config.yaml
n_layer: 8
router_score: "sigmoid"
routed_scale: 0.707
lr_router: 0.000805
tie_embeddings: false
optimizer: "adamw"
beta2: 0.98
train_tokens: 505200000
Below are experts of layer 3 (counted from 0) of a mixture-of-experts language model. Rows are named gate (a neuron's input weights, with its number), up (a neuron's input weights, with its number), down (a neuron's output weights, with its number) and show model dimensions 0-191. Each number is 128 + 32 x the weight over its row's rms, rounded and kept within 0 to 255. Numbers have three digits each.
Before each expert's rows: a language model's description of what the expert responds to; "gets" lists some tokens that make up at least twice as much of what it gets as of all text. This comes from a sample of Wikipedia text that the model never trained on. Tokens count by the router's weight.

# expert 54
Description: Infobox field colons. Colons after infobox field names such as Born, Duration, See and Reference no., and pipes or dates starting table rows.
gets: ":", " |", " –", "la", " also", "r"
gate0:095108149196102095107135165106137145110080124102153118180158097149104138148146089135137080187107190118103148254136116138104109105146152130133188156158120094163179179089127131121124107118129179158146170126142162118164151145159125168162133175174121126082140139121134098076142112132104171097172124132132179169164166138134132173162123119176141084132154146148111131122166148079159080165092149076124051128155147075127080082109117114180153125161111113122122125205138192150078136131148114132087094131135116123142128118127142097196149131183199121184049152126160124117123073104140112077
up0:111155153190155168127126172102114139118124145152133100103137093125133130157135100102178125162134162112108117191132129200116129056073131160129146155095096107184065158100140135135167147060162110144122151090098189119176138142133144204129068185123130137123157148181134099157091097113131132090125134133151132093096150176106124136142113099107136112128135131134086141086153130138166093116134099111126159126189135153122179118108138159172155152110172114164151162097142168168139123131130114167128157091129117102241115157119140168144102145148194126152105130184187156055181108128122138000
down0:136133073089057125118181110143125164092189136150145135175068130124155109125101154123070108090087114153141173091106175154132147138115115119112151124134149059128110115192125131128166137193194143124095114068067171148153119096132123140123144137184146091109174153145140085155144102078127129144104145091137135134098121154165120088140158132130176089123115107170105151145132107152127201111092161132113155136100191174085152156128103088114106140141089099108101100156177138095112104097135085124103229170110208147081133171100090108099139128158093165095143181078109233165128164102127118122
gate1:093116160166107104169193097139109127100100118163136111106118096163126058106184236108144129104105141096116184171157110174121118114186071143130107133138116137106132084098055178127145108182137109126161149112127098133088094104129108109161127092125153157119155166116101113166034149133053179167132116141175159109133150143120115160162106107162201087139165097116112126116144123168146115100134088142086132132160183085148158088115168064115115106103159136117078124092150146115146118082140175110124122129098114097122164148164172138207117069121157110126075106143179082168154209136145140137
up1:150134137145123128203137090164132113131154123197138109110118089144155083140105163141255117106148129142118201139109118190118106108136107143135118072154090132226130105092064131125137097193138106134174186116117135116137108108119148151165108122142148133119145110105093119136188107087084133177127112116175099135118121147166095167140143131144145128088091117142109148108123100143151159104128151097115131132166188103163122118121166094094100094095148060120092127129147160115101146139124164105133106099201074112142136165136140161186010105098160125131079106127178093190120126140149112102
down1:124120124123113126124158113154011159141084108063141116122078153118148117137109133183120181141109127164145081101140097111097130131110141201136140143138137061134091123143086106137083100121130167150064159169157156105155167137104190174170177092122129099100159087118155102179106120133142147107151117096084107164209130144130135182146153091101115172158101118105116084131141156098175175112131142163142194142114124120160115158079103150125152095106167139086176162085131129111092126085155139138081104167130065137138098128131105185134140116171176190110214175130102197147170119155078136092
gate2:093118157155110137087160129166103162096080129150186155144122036120117206102141144133108045175146136128074098100129120129113106100137141106062135173084150109173104089137160156160100121127129138162119122149145085101149144134128164075148102145175112110138113127093095066110155094127114165112122164123160071108111163210164123083136152135173176138072182179145132110057096020141119103129120133047158136138124083136114102144145139144151108151113145129128105124144114147134135138138101090142092168141131139088068131095119139152109165105172141121191108126131136023063135147151106163120
up2:119174139144149131080125127102145116120104154181196138174110142086118158106102115082153122200131094123112131101122126114095175068131167151100131145098093100080139098076179113060119131150112105173142082157110102123064162108097132198153137180172127104090128128105132133144181112069107149066115223122135077136163101171168118117105072142173108115097171088148169164090090145163138131098107121164117067138221133107129161129168191112120160138122121054128123023132138148123132142125096149093132151131106132141130079145126119096141116101128086132091153143060093140122142118106106165125
down2:106142122106184108099103077101150146145115098161110162137177096103061119149116112120151104104116150159131129135077113143097161117186148119107139093170142112114117135077096053118140159201143134165157074169095175091179177115118116209122096145127137084179072120052095101110148113112077110127196112187177095087107096158122161151081126123080090142116109150138148206108128155115193149117181136177075160132149138173096160072078173145114158118105096096168138074149128131112135121153138159106151161133066157155149157065121143151132100120100126097096139109098176130133117119174168117150
gate3:128123113142143098106154111181163119102110127139113135171218055186135087096139151138113100102120116156169129127174186132105091245121152131054153147165165113136093093135167204164134119057152152132126166065144121102137141068096104144160129091106160138108125164080114176129128161147091157130132159107083103122123169153163145118094101144145160085210118104188170149134149157120162131149137120148087085169094116164155124111101123158136136075159133095123122094150095096142109207136103083143127108102142135145160067177139112110174185112131178172158122153140165121172123140157141090108
up3:112094143084129163087127095137108179146110147157176131158121118126146096178128138106126134137194138151126141152123126111106139146102120126152150040116120091087123138129114141140093194111062133120114117089128123139118075203156132083123158159151128131129141176148128140139095095133140165137084048130142143178189101112147125126133148155193138181118177082128124172151138120153162160117141133224187143114116136147090157126127115090149160195138162110144155111098089159205170098118255144067148148079119123156139125104133118172156125201141083118166116205144168150109134110116131112172
down3:108084146172110070100173188082072118122137041110142183160163142130123148089140159131102099121156143156122152125162153145105124108122163074077095106145114145145089119119114133182107144138135140151105108107148082126150057102191102133107102140174181150138107146125199080105126096138116107106091127122174121159135165130143125127128160221091128142124198136119158138078154138085108126030164122124098122122131098101098095187122109126160148040120102090108093112167087155146128114118045167147116185151115184154146191147187142129137126136157120108141165142082105126137144081123121066159
gate4:133145078159131130171102114184123125131029095092236203159138068139154122134155129090181059166111152127117163104181157165165111138163132107107153162159179188112143132127111130077103118208154099175154139133138119106143147151100113115142163128114103170123100077097132158121118149085154148076134101111095171154138145107188098153087119165115158039146129133194140098151143170142130128173115123109104111178139130127099096114130088132121125080157070145158128113151130145144118177141155106138101135093080109176132141132145102131094068133096174148155148134093199118162099155129118134052
up4:149166129137105179158156136126131178117069145090123166112171110147136110125132153074106137158162128097104113133148015109131135165182141140120125119154138125114187108153058154197120102126106150177136129132095121093166071044145111072108126084171078130128116137100172120141142115064145124160127169123086126092185117120139131117157145147164136060113104055137093104110119045129126152104218160105175107153118096156107140085089130142134132187113110154153149046177134089181108146097081132131081164109178103127094141151109162103157167085138119123166118131180084139155127129118114119132
down4:115116168134113121066120175147179092128046131140111144103194176119126123135134115126190083126133183121187157174128103151126161118147154111146141179150089166112151168080160120093104116116127129136118128154149088119159125143110081081198117148129036104167074114105139114109148103185112131132090107130147052167194111124145095199141074074155081148142135128111102096149094115133087102100174095120132138144158171115136188126163136168180140138149162118179161109059073133123137122067071099103136145124142140128152115081141167158123090146125076056123079150141072135120105158121126133174
gate5:129100120166061117082112236113152138188110131104104114174091111123120127138143175134099109181123162077119061151149142170104119088148130146155121134089140110171149149141138180123121090107109115104132141090104162114164126125143126127242176126116084150129125143125148112142140105158051170160065124121133163134120145145163143110255110117136139088146157179113166105162130123122115078061112132158111124133114126095090121074113148130124101143134135118125138121183139152141046138158124141037150105118091127049146154089160143089128139103173104131152090115122193126092121109142105153165
up5:117148144180147111136100096167137149152100090143171124115110101072118096128144138108160114121123170133091255158137169093162121138106148142124143163127120105121089160163124116153107151167157122083071071106119093153163129152192159183105145122073184112096154150132170083104107153098144101105079115148125110169161118176084122129106156154132167129109104160188142074131103158128142153119152107086096095168158134192174098113126172097131168116214125127164072101105122107102109153118158088137129140168105131158149070123090151172116155150115200158211118116138148146082160114170098093127
down5:109133135135098125183170091112179176091163151171133145127150160134137108118136147122128124134109084125133132142175107119102162169174130096133133134146088146143192082147138136181136123125099146143145111160100107088217118166050088098148086081100153045149127154081115163102097086136128130092111160148135123175128192177130130189148073138089162106159152092150145146107108082124162166104183183156142136124122150071102095118132107083136205103087112082110077084071060117145059093077165117143160100195126128137141135096100157140128110068172154112140141149099094179091136133134129132082
gate6:133062090105091129138126091108131105142156123138177073149163112114176131176181073113114102112165105121147143163140148099067116131181096102140140161146137105157110098112162162151106095092187167135113175083149121104140111111174113144092155091122099116078116143117133125111128142227134160118140158134179116096194118142157126084151121134092131117139116109145143113135134208155157144176087103164121124113115101191111167130152118126150164092114148129087152117191115142110086127243154161088173099103140153124097117108121138176021079165117135067150187115143142116090175112143109064172
up6:139174155075120140160115108089019113197154139127086114110108131108059118072121123189102095180113139166106075148108105114120141137156126096114121086125187161173155135133108136162108177119191148140126144185115115147094220129111122089172164085148173148134144064069171176124084147150187103142113116088117181154106121130105167149132125144146098186171142102129133125165113076090089076161137178111085172142085114151200110154147087124077164146143120165135138168100134135070127101137169148102126105133137157158112121102125133157167114107086118123088128164125126141081125195130131158091
down6:086192142139133111097127081137146103148063107067119161134152101119103093142090170119114110088102125105110175114117151126081133130171192154158160074045145059147064075138094116105109091141157108155143167133122119127099136091133092133114095083158116094162117121132172118128110097130131128180122151100156175102135065183128136174134086201173108099092087170099142154114118101065116106154096126110101098127148083164028132157152154087110129094141133132114137167119123083102066155126068130075103121109110178107113119159130100120165138130158193109072109128179078173161163129131070123105

# expert 56
Description: Credit-label colons. Colons after film and TV credit labels like Created by:, Written by:, Location:, plus commas after dates and by or with before names.
gets: ":", " |", ";", " by", ")", " and"
gate0:115114119188099110118176197138142197107146128093116131079167153123151153075119144168143144075131167110155123142159104100134121168098127150167090105070146166138126114118099159146161116165154112195047153143113158118137121129104110176152155140124108118095177086103056154099176120074118136125150113129155171157133112163168128137157138079033113149108084103106127122160034160115122065122107111148138133148168143132108052126131135133246122163183197114139148129162139063104135090132111137156080120130024133124135154087166121113125134171138124150164142140146148136127125107116139132119
up0:102191138110207125082083103141148156111077138195096149116099098118136124118140163094123051186097118136103158158178118152109167151133185160115175152115110114138132161127141157149165154084135031067127145110165091153101085040211142107165118110109132149133110090132185127175083072214120107158116099122071093126115183081148146132150159124118135090139126123168091112119159075144128151138079137107150105135114108129150212156110152164118173120148139140089116096104136113125179176110129126183154100131119103085146124165159116145106118082193158120111154139159147120122177132147128098138
down0:187098154128237185135102142129083151146153099147181109135101124130089094149177152088147092076101152143088093126188141164109083134109104135076158138133137113191090125095068159148092132182067031129091119077142116167131133155097098088130146135069075192130110178144108122126079115187139139150100123086112147171107127075150158140125115135148176122177124145136134137144125147192108137184124163180173096083154085081168145131099120133106082147142129104125105094147104124127140173145132108068131105072139145103100103100148145182122138156105102106142183091118161103167134130160159091127
gate1:151089136147078177189104080114138102025128156108175102132117132155101141146153099156171143163159170164252145168183152095121118144151135106036114126120135098075115077115169081121167140107069084158136143138103127107100103085077083081156136082108132179146115141103136152151095108130098159132131103149131114093185108110094089091113079118154121120171191107111087111123088143127131126130133116164079151092117154146145138129135121151101137124079087090169136160115121160194150163113128125096148150149153167122106145158169158057101169139114120090155084091165149102162131178138187120124
up1:140204094077145126085133116121129129136135111135134156181123142154158148119140165125058152112114168072158128138102071151098091145115060142145138162088132153119139137125177140121187148169214151086153121088147144206155147159160190090122110185116075104127146118125103109101159138136167115128159139109104180157057136092163098166170103118151132154120086118136125114184141155187106175146080118125106100062184084161118110170143120084183101099140177171101107109159159125111141131131142167176174141176141134182123135070147112192138088109159086164138147109140094190100148102126082079133
down1:132168063076102154170115163138157170122174116139085120171107139132184145124169153143116068091125163202134135094134121122150127135113151165060186171165118173150106086166090159115095080148164160130127138116117098130138085103146146105095133138139113104121175102157117192142154113098177145130078161079132148134178184109165078107151136072053096175144121153121084092119157069135117129091084136117154168066189110171156147116089118143174125088109121113110148089220110129142140138142139082102149095118105168133122124142067102059128075129137128148097130147094098081109101096170160162077
gate2:097061102172048175106130063176083203147176132142111155110144126125142185170127063125136099122155151137179104127110170147171140144153111094071136127131138153090118143146175134154126145102109082161164088183113124126081150115132127115123075082149117208095108142132109152141110149169172132085109119110141097182067115096120162156104139067145119199102131141154092236099135169157136078143075176119157115096078186116154078154114111167121125148096134145174195166143132117134136130147110139119125118099147190104153114109130118081123120136094148157092144144150146114153081083154081102130
up2:162126110162110071141133153157129159124178103143100107087128124051135141145111129113135104113120137120138130122126145126126120148161175126128104182139126094105107163137146167135121100122146127133106111072147139047086175142128133176078109175132056141063135114114115221106145093191154122118172130155139068173116106136180095084130139114134150170116133146173103150152149122139113159138137167174170158127127178157134082154124171139140096096098138144148100114189129140199165118094072084097062080190136154073129140141125183169124141140098072147183124084197102057160123157113038150121
down2:126100100083101140061150098067120130148161173162100110174154051074105095085158108117166117101165158120122211138123157101124103120145157127149142106141150095114154168104152084075159179126145131134230084150101106073131090119094189178144110149192131111137134113147151111167123081092060176130082108131118135115137115156166170141110110156122098125125113162130133132135083153132158177131134165105128098150113114165122080138137152177125101069139111071206128147160138141141087188124189094127081142109128126045138181115099109102160123162071119152097145109115126110162146092168115066112
gate3:194121126079142082128109122128134094121126088129148138140166165032207128188164060092159118108063129154092153143135142055127111121136197153110150119108149145096131193155151206130100117085140160154090137110161132140144129147152108091161114155131087170125085162165167152080103102127109129108123103152115130097090081129102094092133152161116144110120192111099103165163102142166111096126138108170143110075131081182097132073163143099142143078150201165067118107150107173119160142152157173133192158151190193130137136101141113121113092110105122085133174139155098148093147191149104137143
up3:119101134175148087099118144131061149074103152143166116070136167121148109163117123198101142139129105115136105122147141105168124144119132187118075118155220180102100182152203092135150092070126172152207100141154135113153159136118074142108062173074116122118102153152174109143109118153117165134121080161218129128080110142116148146106140132141121099160142114108121143124112151170133133094151192188100134119147152113132127121130145135112131121147138152155148216153122127123093125116134125109150136079166151057115122125141215147133144172129116118079188158079051129145140179131091050104
down3:090122181104179109152123134106107115093081083150152142112147093153067111135139086090115117141212128098125181094125126080144126167127069124111153192046111140111160155123087141097150100127115142057154117121181136136132101096111125124100132148148145170172116115136186113131139129134123163175135166117096107056120162124105156115140141182152101149067128147119125125106072130115077108143121121162126155111033120118134126094161171104153081120096141135074150060076121091217157117088189145123074097102151164094143173181190133125124170111108111133095161107122128062175173101139127168152
gate4:127072097141131147118146120129150094096138207124134130141166123115106155200157148103140138119172182182195128112111067103119130153172136126108107121131147138107153135110168091137139132164158206160160147125126175147145124169122135154121092068074114083144087110126149149134164118136119154124125187144157142058110134162110119097152162127145146103122111096158105107115121227150078104105120144144146126108055108133087119108177120149111177091191163151148128134145145061088109084170150229140134195116121179143100175094130157084117197058145107110090130127102104121082166169091157121081
up4:206109136079190081179137116099090138162117092113123139081127119163159074077110099140144145140090087118099121158128141113133131122053117177119183137107030122120102134144105169109158173074116108154111084130197132124150160097045123143111122176160118169129139187121086106156068133124140147144142103115080099124107112105100109133116068094147156107126189130087176147109151073094129129192115088099124162131160148140137153150127101111100141149077132126045117074090143156125167228140131097135104096088145108102146122184129097117061081167093081099131147129150122138125124126162119135136
down4:106128148105134176129143118150136138104181139142204134098144156097124126144123154073103155106170169114138105168166089134196078124148144075147118107134110110158087092129116123148112115119128086191117134128093090105138138132108014139111156132149112196138158125154112117096103176085154134226114152145156139152155052126102145149135142157091150142145089123109125169158125140101176130232173137140127105106113092069143169134095144121146095164123184163061145112166099125150128138130064127102148145178099079151129140166166125069180140133139102086134079149113119101215095124156070153145
gate5:128145108143131193067105078146096147142099118164107146173140172119163115149143110093111131114136153102141202133112071109136120127146161108136119099174112132151071142139093148126099152162181144131109203138184119101086140061175154137111090140203157136171142117133086088126130147155108164147130141118145126112117139199109113140117154188167144144148154099125176090115125166232131097111156076165108165106161094111172098157113104131086136206164166072091122098154088099150172118155123143105098161118114132098107129123149055080090052086126168148150151187092137122159155181091158161158
up5:146094115104108167098115076139109101112082145135149115143145179089132150157084131146122115120131164093120173145134082141143051141143175099142103081153138133151072166125102109094084139170179181185117130143166145083126144109137184165145078106172152174107185130126126108121121115160088147129069146154133132071133106149116103173103117160144174113093138117155132139106145153184104110062131084182136142136165057146134066144151113134067161162149110041125059139137043146150115075122070091104096118126113099151105127180112091110203093108115119164145181159117165145162099167104153120184
down5:116195036103109125122135159124134167096129066126137095161141136167160108115165130074140089124109174120113132107150086136086079132146128114183164119117142078108109123083167116167101117102138116102109169133140118123086119121108113074082146190150133179170135140184162142115143096124209119223124100142146128116150120136203140129076154132201135102123104101099119162146178154170103157106070141171123154097132076124111113178182131085181127150155114093178130160109103143088086125118143135093134137088063180129142147124072108168091136120079100069132119069142165130124125147129079061091
gate6:101181113170135066039138182122114092091134159090122132113207143095086147141113097128104096123080129166143180143141195123118146185130187168081137132167159129070139168158139122179132138087131175197143098139093139134078144082096100101100096162114102154123105132142103106126095082121084130124101107139146086149111100138042112094155103115123142124132158119171140103151143146187154043109153177150183115155149116134152120132101102130100130145182143144033168152129157148132155158149147140144144134158154202059110124101141143170108089106089083153105121135145077135132104156128058126135
up6:157170080074162115062114137066127080153121087136110124116140163105149120155131139096105116120113126114091130108140135062152121163112155131105160130148107129114133151161133072105102135115116170143163116141160101151109155078139083105109118147146082166133085138101164115139126096118155129098140153131118102115086124117096141063134131255134126146173157134159175059108133171154100078043162114151139038178126070176125098099114100126087169100163121170110090079155184119162095136113128121116116141098132161103079122091141132140121103247112124135128153157092188149127165163108105132163
down6:138148204184148120096154210157115091131115031121147111144109138145148133110117167086083112090136160137174148095098127124111117092100055197093145125113129104117235129128124155082145165177088109096137151154117151139163124110141113120141145147180129150117074146148214122138106164150134127156139134094159157086081139120090148067134143210153113124103140145131129186155134078136161104226145193129155159088135151109159156170171109112094063117130120081143136093124125127173154125123138138067143101140092105106152168160121091136133161153130121120158095162135107107169102129198145129123

# expert 26
Description: Article a, list dashes. The article a after verbs or prepositions, dashes opening infobox lines, and of in phrases like act of Parliament.
gets: " a", "-", "|", " p", " rec", "C"
gate0:146038182128125094110166098137141177068106166118113166179106101149136118146177162116119108145084126092133151159255136099139107158115195088068109173172111110147146105152142131132133112127099125158106132164103157140146143114114092090112116134116114114091120123123096168126132132213151149118131144118163160089130140119111059090182129218114153165173159118174071135129158097108072064110113131193141127126106150138073142090126127120132142096137160126114125078101049131131123186147145133093111157101199170137089188142149122143129089149137100141142101139127096140143144149130137089147
up0:131131120150100136139106194131108124119150124040109091099145125141121151149121131117150098117135109112139099137128119221159083083197101163048136141030163128153088115128130133080147060121142127173107109104122113164158107113169123164126145139248138157132158128156135124071136127107138136147098142104147170169128097118136115165122122118093139077137167109094214217126169097165167121123098143133115141125113140162116126099153173114144112113155231159116147129181113168172146136129142107133122098131201139126153120153149127134171170155132146147132133110114109102113126125134230169072
down0:139143094137182142089136148144147132128129130099100143216143143112097166152124148186103084127176078183118150181119108139112160098056110105078130126155189137161156170163119162129175157104091111115119087149121127079108063113145191178183146141144163047145167118146134135103152174129108117110105084119100222141102149120181174117113094118168082151057112133043171110164120117142160140115071172094104152120156158134110096121143161153145129129128105128170173112117119147145101141174127155154177086112100080162115188114123133101171121125125122090153082178100125135165100146174147078159
gate1:096098105152140117104194110180149155065147146150147160185131095110109159149158142158112123135075163073190128167162159132102138135131153067065143157166118154114140211144120146102161034106122154113084130073167139128127155105108121144120094096111102160114139117086070117097131151164150182115090138161167149137107143138127109110168078128144155159152193133169120145133214148155072088146129127125119118117123148137123135061152153158150106148104147145117134083118104133126124128147095133113137173089175146066064251123183149120133125132122128190079097162165145093135116188140124089144
up1:110104134165113105131137134124101156127000123098127138135122133145162147139136132114081077213138129123159178101097147125192126135128119121138158156116139140101126089132108117114120123122065145131141150151075111116136122130131092120145148115149131154128130160100164112164123138118117128139107165083120143152133253162146144140106120125112122111124110136120133133122246109137149123130146103121153107167150157125110130118148109131096147071133133159138130112103123128150128129224109119016138105118110142100125005151116101184118146085169137142152193130126114164148127119135129128138
down1:164109150172169110133131137175133145088148158130139225111153116083094157135125085148123118129120186148192143133155124180091130132117195146147137214153098134175086128119103126105106154128115174111116100108121238100123124105114120185133150090138119110131140108104102171167120136105081143103148134122149138098131100120098129160168051120087142122166144109091100139105097124143152136135097115103108140152100144002131186100077167161128111112185091047127135166136093118143104119173107169138142141100141047148058161121134103131118122105100066115118160149152042163135118126116124091135
gate2:121081105186085109112159100148132165090149141148175107120103116097149147057152100189109139135105109109157155198172077105128096083152166074096096156162108121150156002104153114071169146148101130124108082149112113088133162097138151145141102137111093166121132130109149142123148158139165163067131124132134112093181128137105163090140083160150163123101171100087132137142113139175159108162155090170111156154132166192143189120155133139111132103111102092078150113085126132128149113183130135099129106129155157086103164116190204108154124073132099145105150174144161138117126128221125160219
up2:163125118105156110128120083123128094172120114181127118171148161250138139129168052158157129149189097050143127127137133117123133089098129144148095132093116083118163063166168151121130120166165143129128150190140117171134148172132138117086121131101109143153203142000150112132117133060066104148104121148184110125147109095119152153147099127157193092127123095121191148128133110144167131140124189155138119093238176141140115155170105091121136142136102096140114157123162108128102172173127122131128151128087109152115107140176143125136157058140126116164117079121080106117113116152157143139
down2:107147168205081087151137102144137125138112130150122157124101124166150174105196062120134098170104139090116147131126173190100127103127117117099133147071083127098107120154179108158140185190101129166147166184128167126126164106120107133115122055140165217178111145075104151137097113127141137082108146124099127096126181117138150155174140147142146113161126172122127142156094118169126145117095123205097134128207071166155157135151157138126174092164100096143095075190124115107154126113124147108117129145174160070151111130177179086075098041170156160088109163110156154142148129149091070102
gate3:102103158166117124130145083153119192093148151145094130121153115112145164120158116127066073134134131125090087172139137098082103116040136114113089119128031145118132131127077158107136109167103153113160143107084179096202145167153114121165129088122173139177119043097137136159139119127222156127131124165112131121092125165099144140132201169143165173141172159062174090134100046142105119149143120144077142101078148175121079130150170153170122136112140137140133060100173139125162103126118086102142102122152100112085148104184146084082152142080176147101127130156079176111125094166153130141
up3:109048145159074098122126084147125109092123131076146115155083107143115179125151084187102116138161161098161093135125078158089177168139151068137136141065117146143172102056132133104146114121148154135138162146059122148142096187163137150130075103117075123084096180097167156113135112105100127151118122139073125126156098086135093115198093121167153140152154135100091133073182148103125128115132083089122130128187089109104248095100158200113081108108105123088143115099145157104109151150152114129111173115135168173157131128158109214140149120169118156093133172085174152132127146183117128127
down3:085136118145076096143146135165133163113147109116079126125102098161132085095120135175174093093164123125118165125129101107133126143182060100134169091187114144107147168094104204104146165125170145157103223132118155208077078161125170130116140105147107082153123153091092172124160151154144144144146135139109117185108133151143168139141172098099133062086079125142042149117170155186155164113118123147084139082123181106098071069108099097115102112167122085101168127132134128136140079210152150162130129111098069138125116106131142114091154132087115068135165159147119136112170076111060157156
gate4:118113135093142121080163133108201145109157107155115158166145105132109145141183129144022101084085119095135179098144104133064150051124128072119118160105126106126118129100123137058156148141154152171092138073144174093133123105113128124123150104124167147105096129097135053110076107123194156144126151116131105133117111131194098118145093125123105115136124125187143085101177151115130099099133119137127146160211113176102168114118138168103128105146119073089096139113081099048206187144134220111151090106132135106146145116121157061115152184151132114124150143136139140155193070133128063132
up4:131150145160156141102111151144099111155100101129087121086138165128137130090086113188100155184116118128124141148142129092117124145150148122118135109187119138197113137132116132101110139144061153094063075120125121091135160165070141177160191171140107128120104084128109112126146212131120117152161108103112144123102129193050181161104115088098101133142173080116136113100089196127105137102132099140152128102167111041164070120216139113159120141122137102123108095130171152144131128153096065151113137093148088208129156069160101087102071127053126150126160171118201104119083062147131138113
down4:108151076148075107101145062082159111091181160115119139099059128122063124122131106057101133072107159075112202164099130094136123081150150160170124172112129122118149126146111122073126165157179099141080157109161098078119110161122125124114162148159138115115142071101119136104130172117101122093158118144153133129094125092136127086142100107174185117085143136182155123126069088121149143155086101156198116126117128121098121135119132113127122072150150068131125049118186098155144098160163168153138175131083122121163191098007115120095101147090080103115134128183128137137123139137161202132
gate5:087080150165162130111183106113118127091125175137157155115187109144152142076133142107104113088120156121141147177139089130050047103146169188119121166169138111110154127120141134105163255155158173119121108120158163096126190138122106124105175132154158217144120087112062091075112133125162151119134141124116129171128119143207062078142057101153113108152151122158143128140173128130123081137117115159107087135139153178090163066172143099095147119124164107108120119128102164130154157182100164125151140091191133135132142118161121071123106094149118151131092109139118088151165119125119142201
up5:125113150160112121088133127077074161140171076129110135162100215163134130133193113146115050168158113139095121137143150161101163180112105117102098119073150140174096140153109133134114109156130110148106201140131173055126108087162201189109081124132244078134170131145111161142119173082107123116129110158101150111133154143121136082112085134126132141099116132140127090076090083098164134158135096077158158068108112119102110155148129159141136103140068132140158129157153144197097136157181192093142090130093113153081121096125110162114165166172093149164210137138110110086092118141097115139
down5:109094129132105119095118131168123162104087119106141126095145126117109155151138130153136180119131205197121185164093144151062112115077128130133109148116170179101131095151199090143123110143147117109112134125136092063132122132158124090047133084132097107152180108113189146119074115087101156105151133141125125109146106128159112098209136114100122177043155118155122124158110116159106122181153096075160095090144163136091199189094142118122106159149095142100096124107082172107140113138134158073147139177121135164184126086105087158075039122169124098077164170091132126118215162132150096115
gate6:132144111120157162135255127128121148137133131161127141136153118078132102132132141140079133094096146045145139133119130035079070134146143105104141174160131127135113105118104138155166128134141118122127109101142125116146205015093100160115110124120157089109124123115137111135119131189153135116127095126135133103098078133131102113139066136125155131166151144131104057151111122154134130131102212122142142178142204184119170088110089178068133152131147114150087104129141111106135178117103170093132160100075156061135158060154122096144135078081119174098125144116112121113140072062140129146
up6:116096170182103127149046101182110163147120106122069151097171129172120083094116083149132136151150127100162072143084119122083127157156146115163124089176190153102159076164106183114123137143100147076105124094142113112083119126120141116014111142139098134079137174088059132066107118106073098186171064151121094158162125108152098160124075185107210151128163105175101103169104135146116125112121096132173138144070123116115144144148155142120067112146083113137164072128132091159113123146135113127128147105127097121125160114148132162128135155111105137145112124080205086101119193137121081168
down6:066072129143109102130136161089090150135189154169090104175086115200151116048155087137123083095126127132111144112094167172085099089127079148187099169144054111127138135138112077086179132117139114129167156125103156136104156169155163128101149144120157155107163092078139090091086158094128146196118136133143207069086167109175162099152137137091112171144082155111079086124130165115168062126120126128106101174124130163144077117163149100147101151134166110119146170133091109092149151080119185188097109142156121137123126082113184099104144108155126105107138163093183185138170159109173140145